From a checkpoint of a small mixture-of-experts model trained on Wikipedia.
Size: vocabulary 31786, 57.1M parameters.
Experts: 32 experts in each of 10 layers, 80 SwiGLU neurons an expert, 2 picks a token, a softmax router, a shared expert of 384 neurons.
Training: a variant of Muon for the experts, 426M tokens, 3088 steps.
Below are experts of layer 3 (counted from 0) of a mixture-of-experts language model. Rows are named router (the router's row for the expert), gate (a neuron's input weights, with its number), up (a neuron's input weights, with its number), down (a neuron's output weights, with its number) and show model dimensions 160-239. Each number is 500 + 50 x the weight over its row's rms, rounded and kept within 0 to 999. Numbers have three digits each.
After each expert's rows: a language model's description of what the expert responds to; "mostly gets" lists some tokens that are sent to it at least half of the time. This comes from a sample of Wikipedia text that the model never trained on.

# expert 21
router:514446542400504463395469451495447575462471521544452470509558505410494398491482424405429457527559528463476533425558565468452493430502500499518478505520491506458518522584549445578451435530527528483578481465592457560441520454551464558512537502
gate0:443524501486478517524630484579472459575504519490594466492507491509429498531475559403479439465436565472510503513526509470527481453442484474469614529529481511480485530496497547525502473373468496471461555501511455502479503569547445591524564598
up0:459521450548449527478411451620490447532480412647510546457470412465478416570549516460554563452476450518423483427515399482453494579472442517481523546451514520434402464504487506513476463423441541549522465487482567471515606488558418508524534596
down0:470442496472475518591571392468537514456469462500570480520539449522488563532530490448443460502507456517477456536439460434536428529440442515558445540554439540488506514573501524466498479507564470511596504447497415460525467523520520498532486484
gate1:481534427443487517468475526497456493481482483480581470553505585453520530453508540429469535448533517448492425565512519552507461514528509514464472557438497456434549480536385421535543464559534549549434509427509460466478498531501523572488493511
up1:509520559509419408559535564501517465566467600506526437543471497541484552539580484493442499448545567582484449586475464401452582510559529468533535415518551418562466526445539492488496499438485543452511537433536509480468594447558598532527517459
down1:566482491525504437379463457617560530569549575470424529486517444539483498485437529494584403574486544483509483481516554471474490521537510542487458543518541481502534401455516523555505533516515474568452498559528536469625499566526504512511571488
gate2:525546432546494491483539520474431509487487464557479467461587502520552510591443481453477599520428539548466497446484539428572513571568480508481456415543520481513416460507506509484485470418473510510522600671513514590440456423574575447396494618
up2:559532472410532518567448547393530477440479542479481478523415566561430556511532507507498444481482481461388447568535427536483487408511528574476501532488460512480523551572493410609524540484574603519452523418548474455445496484411552531559500394
down2:489533520382435493486479464520443462428435513449410597495475439500478543683449471562584560526532472512473467527485521409471506409425548448525517454537375564477438508570569499466467561430499470527524543489490485551546408489335478519456480512
gate3:453457546588582464462480512583463562450584422538554447575522532489406510447475503452454470568498461468506443466517530560531558519445545451434477615501534526513392603492543489459614499449486604513540529510493474525491511497607575487468476516
up3:533435500558576588337538402466458587515471560516542497540503484520592391428497493563537403549555496492492564486507511423483519554567597397443571528502472498491385500465588565471571425537446557525452519541493551564523536479560455492490490484
down3:554591487523561539410509579488565404487479566480466507446478551523499475524611539467549625452584522457514553553577450585554525485467568551581402532561518522441566574510437434560579569553470490545544536480584496476526549525431541504500446523
gate4:564505550552519534552400436523453443475495482533544624567554481561646514484452497464502507449472490416509506579507482544507462545490508530488515468558471570510552489531574471533485475425515510509525530445579531476420517556495471582416506452
up4:467482493428421497510542564540607461510503535508434531489389457431502546534522491518467490571495391487460501459446455486550593494443437454528446423433536535610576524452460551527503518580574598586507496508435520494473487481484534534548553566
down4:478490556614505488472459583492584524479505538544415571534559430496547509523411468481580551461464628474534482547517435400447483546476558595382424451505489531501553542445492522512510536514585506534514454511529527501482561549470584505504550486
gate5:545529463482519484463466497473494505498426493475584510507493484538562474537480512554594412498463534489503561479565504500478471468611483543498441527463522506494472464522513366488535542518609507541537509475566398521444545446411549564541521554
up5:621440482506494579526501519553448453487486533477624520549394544521403476489535496529519525473481511548536549465524606458511399535641486615477465509450497498516597529489492451510598548581527545542442536464567423450377562479539491464512565612
down5:613402555502470397534542558485548436420464537591501505473435442606597540502495508484495537529486411474457509537457475507588546442460509477600545454461437475455459540483490504466555551529548467387532575495534513545468474527510497436527480557
Word-final suffixes
mostly gets: "ation", "ions", "ized", "ated", "ity", "able"

# expert 10
router:536443488551435501466509458460462522559491560472461501434499521478614499495513440530513491509548539458468511536489511407553608510509488546513470517507500585523620472467440497583470628547588563525460490491473576547443437386506504495528481532
gate0:503451484428366526552424549529473531436522510424444417384572458472441543561527487562416467519486376511458576415500523512465585454508508436517472498560466597493510536458512524483553519492514550507519593554478493507512549488467500516445418486
up0:472528522536516430477587485526498475581459510560559537664483491567592501496457524399572489477505487499512393552522479482418414570515512470501460506526538511550464444598459473515497441568506535527457289435548494483437484544507456460516553567
down0:468562473463463451462531483488568432516409583444431527484505509515601424570453475574457422513575453579528577525565447464436502511477434436512444521508524480558458465486415503442514449415538436527512471520474543416484447545556436433474534591
gate1:626528630463499515517520529475498524473486543338417567507293448494556491518487549406455437487574451466463513544457509549490588440486533503506507455530482449428472456581525480519535573464466458426530566585511476475480515471536388528502500489
up1:550484458510507535535536453513497465465450486643474495612523532472534499559515507403430553509621583519485485580484505479497482491474576470519506534486477512535527499595468513541543520535581541466445484370534450470541473458488561546608536456
down1:448549457446539510520469584463522449476511586544589536463582510510448470460484432526449499509409517509526438466517509435440471474586494457431476560489544454490491576587464535407548433541592405531573543557504507473438486430460364553451389396
gate2:606464504461540498493454462433571574548568470496467455533594536455552508535600459531511520451555537547511558521506498481456456588440559532426482547578532489415495479527462506498490540496409486512479567567577459558532471503491517470540516501
up2:441527515439554484486491481523434528447456536524510505618449548492370531457526578545469582538457530553587491497610574490554480471521439524478546467527502454536610510558435456487573518559468440508489517480567540458451562495412457502494562407
down2:442477496493466460592520523547487438479521505470527472412484526538499395472510485490403520608480456486573526521489509518486485525517553445527408588492501510509561512513475521528469458495573520513473547537415519494486560507381479478484510543
gate3:496585544368495417510489524549479500409417486492472565463482496496547592630526558488498550573475548564477400473488434509481525395491421604474583487518480533507430417507525538500448571469488471516511446463501534491525512533411412553476507411
up3:483549449431502541482514520565529550525482440499507560485567448499501552610484456524514521618474425641513433401440431465527450495457540567471533495542501557445510441539471513457477641441410480501500440522462495458518495495504440415534572435
down3:576532478505511556477495459545492482500533511537522486542435474503510508538645593525425514544498529515553527479555420419518473546492473436486471541502553531560533449373550511528503504622552532528406563461498490532550506503452475487457469535
gate4:433483482478524588484497449519516459474510474475540512448445501528417557579458469453518499423528472510476471519434473474561571458423403375503453455411625444485510452581490478515392443574542456506479502529484570497516470477482582521486511463
up4:644532388551483459519524496480405487510554540441529486575545603523480480485507548558505541423577501453514516546429606481489549537468400480436452429503526477454502433504505521492464366469440519516480480458495541480496528449455502435512509455
down4:468477372514389462514490419520442463493475475526430505530515444479526558526464517534553464517468440456492491497487456537489429482478480309485591454577516571553528490590520436505559465453508443502477550514550531508640353543456629431551521499
gate5:502503520506415466506570517464480591565518461476471516521573430524514554549507504513518473595472536561465519568439559456493525475500553482600452584482508473461524474518494495543526511516621418572442512475447460488497473521461525550445546467
up5:491406494489484470422438495524507423479519465427476502459498538483431512546533494515503574542511556475516541453581395520542428527482491476439571428491497465644455461449525532509495527437487401544476496573520487627526507502548503429499483486
down5:562444504498522471451439547515465507419569463441429453461506456447487509482466475489438431469455426470542521567506467584503463447405533432478474469557506431537502568508519543454498452439474466496428513527534583546525526538430518468571503519
Early fragments of rare words
mostly gets: " d", " st", " b", " f", "Sh", " sh"

# expert 11
router:476418544513523513485432462489460493529474537423468501588445553534456529570612479557476482535471460523405557515417462531508514469492511496507514454451463437482490531402495518459620455422483429433481435610481516518568444529513516515542501505
gate0:613502521483484479479480556584447533555471496430445539511564542451537417417497539542516453569471501387471503582465526531557498471526556503497588485499518478618503434501470495486524411444496510515514542434519505453433498420521454586475551640
up0:481519523540509496540518436553458451353593499487498543528462441529466537490516494532587507437478441584492509387485411528458448491529451549529541473534450549454465544453465510533503480471521540544490547520404559548599534505631466478460463470
down0:540576465605450519513522480598450474544571521575572495540442477515479502446516525558479441511472436509538491491454427466413535493515520541477545462533508512553604549511474483435560471482539602480499394570427511484526522545450590457522433537
gate1:516448608540540454498453475545449501496544515441464503501532494682500457448510490436533461506460487547467473441516565502477525402379586439500493486478449552470529559496482503529518483555558482431496443573465552458484587433535506504435484517
up1:511374435536473534452470471424578488515476544458469332504529428551563419512539426460473484483497551521563494542592499503406453406397543445478533460494480502490531427525515482476538442590445568428550497497567444496544420525478439581571499471
down1:537489410509517535490512549504564421507519555552490575498450479527463487553565474501515468470474552546530486480519556566453488538453434464534458523431523441484504491582546482464490603495466474553519497422493459429513495444457486518514467499
gate2:466461514482551485512557467445490467545414422585465482461469470555597517476516516494444455541528515510425326460558427472488493510553547474508604496553547481451508550448442471472433420441535554457520468462510421543490509491441616595501494493
up2:500516500442547496450482478417443439557374493604466498508511375515611507437489513493457479525499527518496386481539439404441455504506566455511446501473561512475528556500402467522529466517439562396409450567517456555495531442449460553534523466
down2:552457463477512439473523525342508506466502525483564589482586532473518535509574540441549452528537507615468522703502581464468500574533462488442428493511475482520491610449493523496561476552519454487495477498354417575508520414467542538598487615
gate3:502442512502410485473591569510480498557467560561517478497411553489541504543499538578481449442445501505479512537396487550462505571485469488531564513469518559545542459556487513504485460513492582438514541506419483367470448524539458604407549565
up3:503426520477473493463558550496490537502511627609493491481438550498536487591525529577496473478443477561447507516443492538426527553480493471498567482468511511476505499562429531473496518470498532484551551515353439416462465470548512605442528505
down3:484526563619546569526585507481511488492484590487469510542490486451511467503565461557543544531534511535443587421512556437585519636433500435430493488525460554416542556557506547472536447622540487472528540556470455488580537500433436479559481556
gate4:472456527523548495581434459427517529505524575565519474337551488469511510498433519489451594420475589394510421536490524462490466489487594429499489467444523431522481571472438487486431520506546547552498564411451476482461426446561493599490554461
up4:527462493493549553370547486492449504536477488490454622661425473503519477548456517501540503503544419604524581470479474617522485515512406601550472566455459488529465495586568479510491499535466462392474480532503545489435588530490610465432466549
down4:524444542485514379474442464470523456483549436472397529483540401433530500505462545470479450516503545501571500545529468471510469483521467569542476478470527537467461520543501381511454529547545568538482512458488506503452568565533526481487492528
gate5:582508517475495415416570502428483540546498571608497477506515510502495421481458517479506497433486435440513421492530580536449544544470468536569417500427464417532496510483546512446506464570505513492513537544476529511444490497562581599412576437
up5:527507480550502479558408558550563492548592514470499467484399580556443493542598626444435449472467552512474433471522476497431473513580487605499454488492459487417508554538496564541397451514547479486581505500542469487492522500576536504500475408
down5:629551489523565475415524528450491534534463494594486510459553452504532527542483487389540490530458470513483559393555502566465509502483496460521553534546559548512486572544451427440483485433599469415512503444571401558576464512471545444518567483
Space and open parenthesis
mostly gets: " (", " ", "(", " (−", " (\"", " (#"

# expert 24
router:488467591527563603436513563456526473435509507454512550527492516557565467509495592429531394493404550491510523564397436415436465476478515466553447527436513529461451552467434442466486473499434472537482475552460548583485580549438422392481539520
gate0:458428459511620524407408545436500509471520557517474517525540474487556506542446504391574528481515496498556509467506437450467515557437454512555522431505479502472477533487480483486524588484459557437494501490506610578575565501496495550506377429
up0:509611591486488543592654459506447509532475521526468468503482480474479475515587458608434453541500559508468512518468542547552571442508545502403548576464436528514467483551509560430450419550531474643540553504503458451435457484467577383524569453
down0:505562553633476504458499423531470522509507446532487472464499538536484437488497517397495457461471410562483484382434409381493486432433409598460557520542497501413488447505583556632498536495522607485489458517505565487485477378450472502487498522
gate1:532437599408493510499548567525393511593521455442444521497593453502512410508523482389460441484587457469456505484479459556476451495538498563538543478504589429469456523520495450571588412457474483514485454609595537495460462474495472484489470369
up1:535418517425531584482491468403489561552579490541430495489411529534537479572504496471549495569604512455474484484481523499386495506546419520527494510520576443541557431506551613558547514465542575423531440467520453543497517358513532571406439494
down1:516501534374450422451511541539474503523551540452407498476493521475474488506480487536605460609505475458487479498533433610525569496461593456495448534465563498481437560482483552461455490476492527591562488485505569446446520576487504559451588630
gate2:494580489609402473491472493495473478490440520500508530620468401510495419464565462522557483522451421576460539431510554395470456406592529494499506484530515482513549468522511570426500560475455466430478466481453546430520523440493474493475495530
up2:556450527459520530471484497453498522463601476519536528431509613471484556527454506536445466488553555436541463552500404610470475551460462567413538536425529526544469527490551455536525479555596472493542517523576511586457514500486510395521512471
down2:471513513484574484497455592473505484554482529557412467499491512459455538533424524537550548523495455570511516423477448404556539413546472564510563493518406629532541493527533456472430484536482401488485489526514430553478489428477547582538546536
gate3:474514369394629484437491513417526439566576551543485561397431436433544516441448422427520459446506523536537533492449482556517461516512534486514481565457434488486576412437475534588489474582595464511494520569511514470504544562505425493386537449
up3:533426482515539546451503464493567513538534511529526480442458540433505550568417578586464481450507524464573475460495423572445479603473503365447521512491522480491563475486474541489391470629528498501519469504485497461468594577484555408455498524
down3:558562614527365490492510578457430552435451437516589530531519533581435559476587518431411450530571479506484588563529493564512567481518498628517529478506524405545381651555483442460509541416483497477543492485500509448480523468590560508471505453
gate4:437505405447605544510532468467561525458505488527564426486526507501561550542470419547491514521493554514559476518524514444590574555500468552518545522559352509509439524559473405523481435523591547604498488560466444538618538452462450505493517490
up4:552514524552420454482532495520445466569482542544474479476522424538511447419539523452450549475480506460440493424514518467478492431465487483502426523420609581416545489458460594516514532577454485423485499562541538474391496585476524494563513449
down4:432465441467440515447426533505501524496574514550485493525510503390572534538510487502492538524483456508489490482573532532452518618556579502465546483522533514492452543525518473405476489584473510529505528544467499483566488564504502487475510498
gate5:509498532389516514505485396446458461593460538507484489433540407500517492492587433522547414529529496521439473494469548496471426447476450468612516448588434557487481577393507364568537578485393492443491445457493579572551495479473486441520528467
up5:522502494560564559606584420518411552466516531484457435478481579514431398478488365435470330509603519430457450441472549450471582542457409569451614480526452541455470559404563536506524523472466491576428567519490488443477469532497519490503519518
down5:501571530541662549617576461514517485493435476516492519461416522455556498508451514510492513489389470501495486586455490472539518551511555527507619479457551452486535501508549588527500543485436478525481720585478556448358516523508443497502507447
Commas
mostly gets: ",", "),", "',", "\",", ".,", " and"

# expert 6
router:563519432584462503457527499543548468501503440536544538512441420459575568502507539596555564479475520521540530565516386406577533525414428447535458486461558566423595393415559481478502557507620535532388476547449536497531487524463489452547470504
gate0:513487406564534500490460569503521468453470462547578483385416430537516530473423501497450532430465531487500488402582455505579547494466478496481530489546497515402521436502512442450452410459465488582497511495550499504496497409519469491510440447
up0:511435387593493499470442588487526471481488419527558464403419435507529533514447525534499539427506477494469494419624456519558541495525462541452528477504479509426533415503530416451421427433466487538455494502557508498518513396507531531506416424
down0:529564524598541494469529499471541467418517567498458374456552484467466451573565449596485436509557593534476565491388566412499408441519460550555497582442596469543423484493510505519449418428459402508454536572455619575443467520531460548498450503
gate1:515564399481417456506420537523458468473484430523495479443490500480443525489551492501544430476542556481413507454431489503502581567382471467481584414554552563516505463488508372415514498460579500530454461440488464475444511438516624463549443476
up1:382454532487574537576602503460530537497521535437497520591469535536484473511523496435511539480467487554523537658565453522498499432550479512412555450494459464519477476539445564560458486620440502562494572523467495498474464508559469533533581530
down1:506543502469523469462525502536436517468512432498491592478419444586538496429526496449592468489472450480435581551532458533476515571489565551456533498499465498561532420489540430479576468436550520536515554403549514543544480490444429532429493508
gate2:526425439615521404533421504486519398542532453552484481478472438564528547457521523458509468404529448525594531534541521346527492523511556515568489535506609488553505498449489504545500470400556578491438424543455538552502574535528499369529513527
up2:493455421632465498519474527469513564536518502524435409435500470635660487510476524505447530492499502538480500496473470445452562484523517603533536472590526517549498503434500462493538501461576592486454468518383445481525588507541512456469549580
down2:576563560559464490458522460517468538440426514506437501478463481548518510508555446554489459457444593567447446536470457491467476530522520529475502504492566537497515488500472559568511527652523425565479556492430461505531459490443554557509462533
gate3:496497486550505491456487475440558510532497449450449470441591515471545452362366548571526401455499515500502504569461503483491492503534513497523627518514546580414556511519545440502529517576485487449578466565457499549485478463506545542483551502
up3:456536458576541519578501553585536605511508519607478449594398559531480514564563490390462538515523520599515489540525474517455536466439486471542485409531516516592508465524584610520466432371488462530472612455531432363394490504439465524553494484
down3:554647499439529516592483479447456572538473433501473485464443440443510541471524516496541570603477631484476505504530537528493408428508476484417467505542454538490505521494539502474535456462513461426487504509579508515404584552493529422558518455
gate4:527479427481522445503409528435520504501438586466447655641526473460532491515500568556479517511461550460525536508581486489468452536520474404462433530551627495410496479523418455499442489540412500526449513594573454477439524497524492464549534483
up4:473424433466513419448425527464496469535533596493401601530584495523564489556479547473451502483441513545501504476541502493512440504540492492519458475528596546470491467543435456449537482516438510543457507655480419451487545488580488475511516573
down4:499547498454498442470518504464449514464511524461531500538459527609513621509513518459457473431504467426436587543546520471460504520594483443493374552516567509479507491465458524515482468497475468482556531517399563380596520447457415486496540458
gate5:504447544512494563506423517460406424498552451535552441478449444470477435566528496553519516588517501453549534514539484401482417496565575521485488499445533488517479581552450503457428495348490496560629554527497520498509517522457451538460509479
up5:504435579477553511511490493568515477460557511507513446492514461504481487458464485389478501551546553424475500431517542541553404609449555566504467461398500481440443491486534466489566411373516496602541625419576434509552484395555489488414517519
down5:514473502563432446529535455399544471540536424465542514396588579456571574485487522527464468414527492543407498418499446488365452557545512590566542476488528447511456509552588542515481498479572589496445533415456519565547496527521480426473550492
Table numbers, first names
mostly gets: " Y", " Ben", " Dan", " Tim", " David", " Alex"

# expert 19
router:524486511497490542493481600486526421490557493518554510493496554473569415577490499457452525559374447520566525541446532506482522509595567528513476487480471421514428579536497620434451560576439453530507491470456532615460514426461449500417432450
gate0:601483470558523495442464474443466436430456627335525482538501480497551576512488545431495502464510493445589416432483529573469524457379487545556564536534462503461449535554407495538482484438439499534519454554596542545444452446526447530536501446
up0:495505468429412534425452494373436509481488504436542387485530515576488512586437462480548573495495543538542511536502572496460606524478451450457544474670566519509514463544482520553531567449477545493470533570454489546563480464417493507474550598
down0:521476498411458467555484524492504503572508485595561573552459523461447504508523430496517522519520535470388518541493485587542577549512526496450468550458579585519515474647517514551508426557602531383528383537503432527598473474498507474469458492
gate1:511559571530493523512563552545551552514572550441426499529521550443637468424444516500537533455459430567583520526580563420544464353482450433601506446521561523536504504505533634595546548431568531496433495446449587494466518562475522472485522472
up1:501599569566574546528495526548476512507567359486403483551454556441530485482458551446428463455410424560536486520477518440512521488511513577539475548503509558503541517419448514376479472515502541603467538387451570506470471507445556486487535517
down1:563505443484567449470473578417463553491499516521488574508480431686457505462536588534503567483427423501503476503478457694584357504540496471555498434535553542502430586422494444513447537485581470433472588528471529525430464463534482470458515510
gate2:452547453619490512546570440495433417540458549549513424470529500496479406471567523442440494499598483417518505468439525421526502512502546471401444515488436484510522461444542486461481602524470529478559516447507470460454463505539469511486477425
up2:469505430615505503580502414470437460495467510471500404459518447529540521494544516439519472527555542472565513523464489518464455439533490519493518518482611470526570389394522473505496533529464483460447543467490461545509528468490619432507506528
down2:483533472465633496510513591470557400587494532521551610595563537474501534560525585532502518532496547491470501525500587489506491483505505454556536522513510458567479529481493535462516461369456551488533544432423469482562503502504548493479434417
gate3:541448528414541519508547522512517514423583490587417484432502482450508550427446462512571499515432512377332529568412434526474456518545544519506515477422526443479521580528539534540585615469507418422496515453469495463549466491518473423493476487
up3:492487483411474420536501562528458546448522595496513551416486565527584538515494398432533548478460460464547475350530510485549556558455419569490592496517535448534515579443502500564516563488623466485470545512522528441538547444446550435525477543
down3:496479487475581501381558502454493466544486529472510472432475483503517395447421497526488560540480444489591500504567471423569444529550389484489522563425463534513433527484566529487491526405566504481484500417513438567472460418491395500533557505
gate4:494535484503484499469415462453486458452476497545484465543514587522507509440470485478477512495639515436482537530503494545419520498545544438465441576508425483564503501514536530405502507507530501460452496470530555571529529501475408349496393550
up4:462491437520442473463479500427590461465455550541597442601586536496394427489513512475551556482620465370496484513514567444377550431456454468453409538511381494588472557592558503472539487545519458526431489473568455505607444508512471399488427578
down4:433494548557547438520511505519491492536474520501547587541558488493465447490457489547615601601448490438460577438456503485470511511488484477558458514387477540467540513474533401468511458545452522473522537552452386412499495487477506485444499481
gate5:473470462428459533437537488477444513486493545478501499490600424559583460476463425446516557512481439458448448494515482457455494486522478488553486420510459502511544556520458489516530574452445506419522554407538516484488359443605466534539508471
up5:439568516547466527530481485575490514431515486460545542520500541473482442524536429430562484529370450528461449535517470493405430466443500528541559474479562511550527566502455440490535585496455475472457482460410541478500420417485496465392484568
down5:507519530548592474543536514468559535479429444482520460448511466464434402567507464518426494460537470492554491496528502499515475410472519482532533438451569435486488500479498547439494525474503486442456441528589570478450414602490526524465543420
Auxiliaries and clause commas
mostly gets: " was", " are", " has", " had", " he", " be"

# expert 28
router:584407487549451471422551455387432556495463518496462449442549524470448468478421409581530448511548522435497521420508558484526557522577499472464491490539557536503524492464473448490490547526540545492502464462519506620374445437583485408457508487
gate0:530532624443482576537540450374444458495544502453465525487506457517459436472467340545591468586513541507408516497519426379497439444539435455524465489466538563542460433408409473543478402438558561462510543570520550573471514477473558430493461507
up0:472507442548419594480505609477490462465519521454421474495477540460438599490500546507392447500526491438503484512626588542617585502536574575478553489560476509649491433554520500516460450559468530551454550585453455600507537396564510444492541502
down0:447493526451464509556502499536520490497452598530522496481505576451524496488520509436544526528428533546549526461448529518451499445533427500588511524517410458581478551499424482483521449476417496444536494555530525493466555577480475445456624520
gate1:437525487481532545462610499493496515545488504541463471497400504467511480487486451445484442504579502479527494473381522558468507456462431584435514507478490432531472439409542496503522483503448522575475494492547522501511513523509503574553444518
up1:481503524385442507532418509519532453565486550438532561525378478571468521410536551512479583500466538574495539615695479567509517552487455525585427563507476507526487467515437470523490415506527491472467504564510483406472531491449481575439592459
down1:390538423480540544482555513486565527446455508415504500522591613563559431432553448579408485520448532497393444582517485470523513484562385531467479556516486563464407498529444527555536456532537430588454537536478443516554493509456540463481388477
gate2:495539478495503676511477577512465473479442508505471504547574528550479525527546492559515516521419497501490427502447443490541511515480530538573490575519436458368562454425531496531501447518492504492551441538509553645441511570463487570574452343
up2:483504535568429467532583504411527496495538560446485454573522462546462481511546532533603592501470469561538545467483572410453517496449599448587469428534461465580541459487453439551473476459574488522508465474516465483511483417471515464609457417
down2:448487416499528498559509485475582478462644481531523496666342533511544521510526532407479505486494435504472496462539521591543458467548461534575481550484439522499498485463511489535558500576523517554541480534583472559531377472517480607533465435
gate3:506520396459456668491527575524478506554550526540641460503481547525490469500517543430548519489441556519519482450466608523532513506485500558559502455574460544531440537541466450472424531505464486541417538465575570511579456400473530535553488522
up3:429550426454488469517501495513465477475439465511503571453518420457500495526535439566483450492571538549421499536546445503517479454398570462506554406451542436409535525531528566543552422476605512470543417395515494464484582540497525555434490453
down3:440503478416497501490521453487536501532429489519494562496441491517524468528442452520562495536390492501399506598455533498636516453502564508473520439436538518504500491477556480492526460441519531413408408475465481520462483572499562554509427617
gate4:545560463490434582414561487489439413384409594511531521468564498524477527494522425542474490495501518430455475459519429456384453535515599450517509533434506502481470485444385500489540509496477423526523545552549582524467424543520462505497514489
up4:530450466506553547515508528504484568537566471478484430462480568497495469474558461516510480489455485475534535627604505584551498533409367559516546499593563433488576513517566542506481438604467591491437513475429495559512498445519498465554555509
down4:531483559362537493540550511504482519542463440480496522520473524510520569489457421600502438511483455536552411490539480578653477449457496495432504515537461460424456537533501437507428502530415503476495488403443503448609448457465464524567533568
gate5:448516493615477526463511432484483469542551523518430495552456426518426504379555585501465486566486547532452481527510573531535524554571614474602580536515405475522459517532511565489506480473542507519520452512499493441516432436522505360557499467
up5:447515508476520468579509543515522473578547541494490563429386488508568546565444601465527519523520396490591534512456542408538515460446534430515422412544516524502566522530513412520469538485414576469550496530545519499530490618488477487472505562
down5:538514439497458529477531415531471549485410502498560534514569523614569518546524427458566476419480506515408466430481442547536511467515540562521642478450473510457472550408536586533483530494429469528439508453519474438503528529422567531566487485
Mid-word consonant clusters
mostly gets: "qu", " dis", "pl", " fl", "uc", "eph"

# expert 13
router:479405471409474436578472480550478537452476567481507466503546477451385475504504460526507455492455435481495550484513553457547592471522440477477572507368459456450424468566481486582576468405502462465530575427558424451572493453376495572475513462
gate0:529452417519493560482596414469493506495494519415421419520407561473518470524504391517528518440471484501480488559537530592516531440562473491476532510460520391488515504489513450540480555383598536557499468512476477576451537418449538581415508533
up0:529449389492500514530529478439486510447544460442494453525457493561477455536578374502562502487498364523507351584486573581456505439487464428420531489503500474524476542509537528490495461488576480566491486599474502539493520414365582493392484445
down0:537540438537545513545543543476489536398521519440551472489519449486495538475493512517500528489479459634574530534487569549585502535547426460479466542481526477489508508484504468405474551513466513533523458536522533525536517557448464540456469482
gate1:515465505496503412492428532495488475491526528541514457488507477480452472526481473478474514559474467496460482523525555470647507558605549606568498450505470459534534498486505529466460629355478546551505443507519424559390486529426502525544515510
up1:536544425533425584461493494501426515567498400465499554515496445447604468557456484481464573541511476568460471444428491531488432431411531444462592487476491513553457449509504454482555487497494418562537573547475661492504453462431597523454464465
down1:445491441454512541451507425503528482464483510413494498515530527484529535491502530512452517669587466527500502489526461514437513458502397500483537366532519397528428563557396456526533502557423510541544481453482475468454467463592450573507383598
gate2:435471508485496533565463464515519552483512492538484532419432487450542520494483521536474512549450502385484401463519474517534516488516443395559469501551524448446466443508487532512501551433620465498590560462416525527484568477513451482457545464
up2:531463514478515508504495519523505494483438410486503512498449498445596552504509512583532479508492469428619490543475523478513585514432579390445489512554532385536463357532537488478486470471495427516455541551434519500483504503467494514401499530
down2:444511511559549457550421478480504481511469491618405509506471530471421524575455489545614435497392463536558439436493566488463536553479580384465561437511508455487558527463433526464537503588473463470505396492478508508568527363547481416450503506
gate3:532435489459517451520420480481520514572542473333519497445498498522520468518513505521425504512470451492461383511471645543491561512525583409489504485414468433586476501561525324494455499476540432452556597496607421498454402564545506594437498515
up3:505528495431564523440512498384586558451560526412433476542540462528536561551508532515473485535429518487484497497505510496453487506602518509394410449514523406519491571483452416563427500368492511470478448542595437494452463507478539534575526499
down3:430418521560499519484433388507496428466506574576471467539489497491546534502417576500541551431446446490441471452502420436468428415461485458449437470400442461481499505509520453458520468393508474607508510526499493513502495491521561492462388579
gate4:450470468454465493449476531398492457460523542482592570442605465437544535500577510520398487490527448389504439475442568455435533482484521464483377518432528468580501463525455582532510582550529486573506445484553475477569402511443519606520474505
up4:515471472523410454452555395615484447559511490415566466473554468456517522515462427483436451483478476453517505529470498490504498467472467493496497560490526494554548428568540478498469568503473390475523520430449656415560469494421433531578424466
down4:391401475490494522567622520499562563483469555421468473491520465444486504498566443431455488559500448492549530553490513610534517592472499612486386491512545491538530495591561406524544487554526528520461513539533549367493556471593541517563531552
gate5:560505532423552442527481478548547583466411510421566470414528536380541461524478454538458467569468492496512532507467468466503513447402579468402546487447447409486527518597525650532488409456544540520516522465480464522402474515532560499508479490
up5:465477377558412455535614497414446452480536506575402462519539483577427500479549495475460567516456458534497406531520431444507482551570567488535575481505480567508528430445448441512546528569534499481508373467481531467488581571497460481352525502
down5:384513515519502530432524546484497479521482502445460604557422602419440499414467545509564566427526440451452499481444502532449470576505431538472483551534508505518518582472475555593460446419484526574546565523586508586484452490461523510431521417
Proper name first words
mostly gets: " British", " President", " MPC", " New", " National", " South"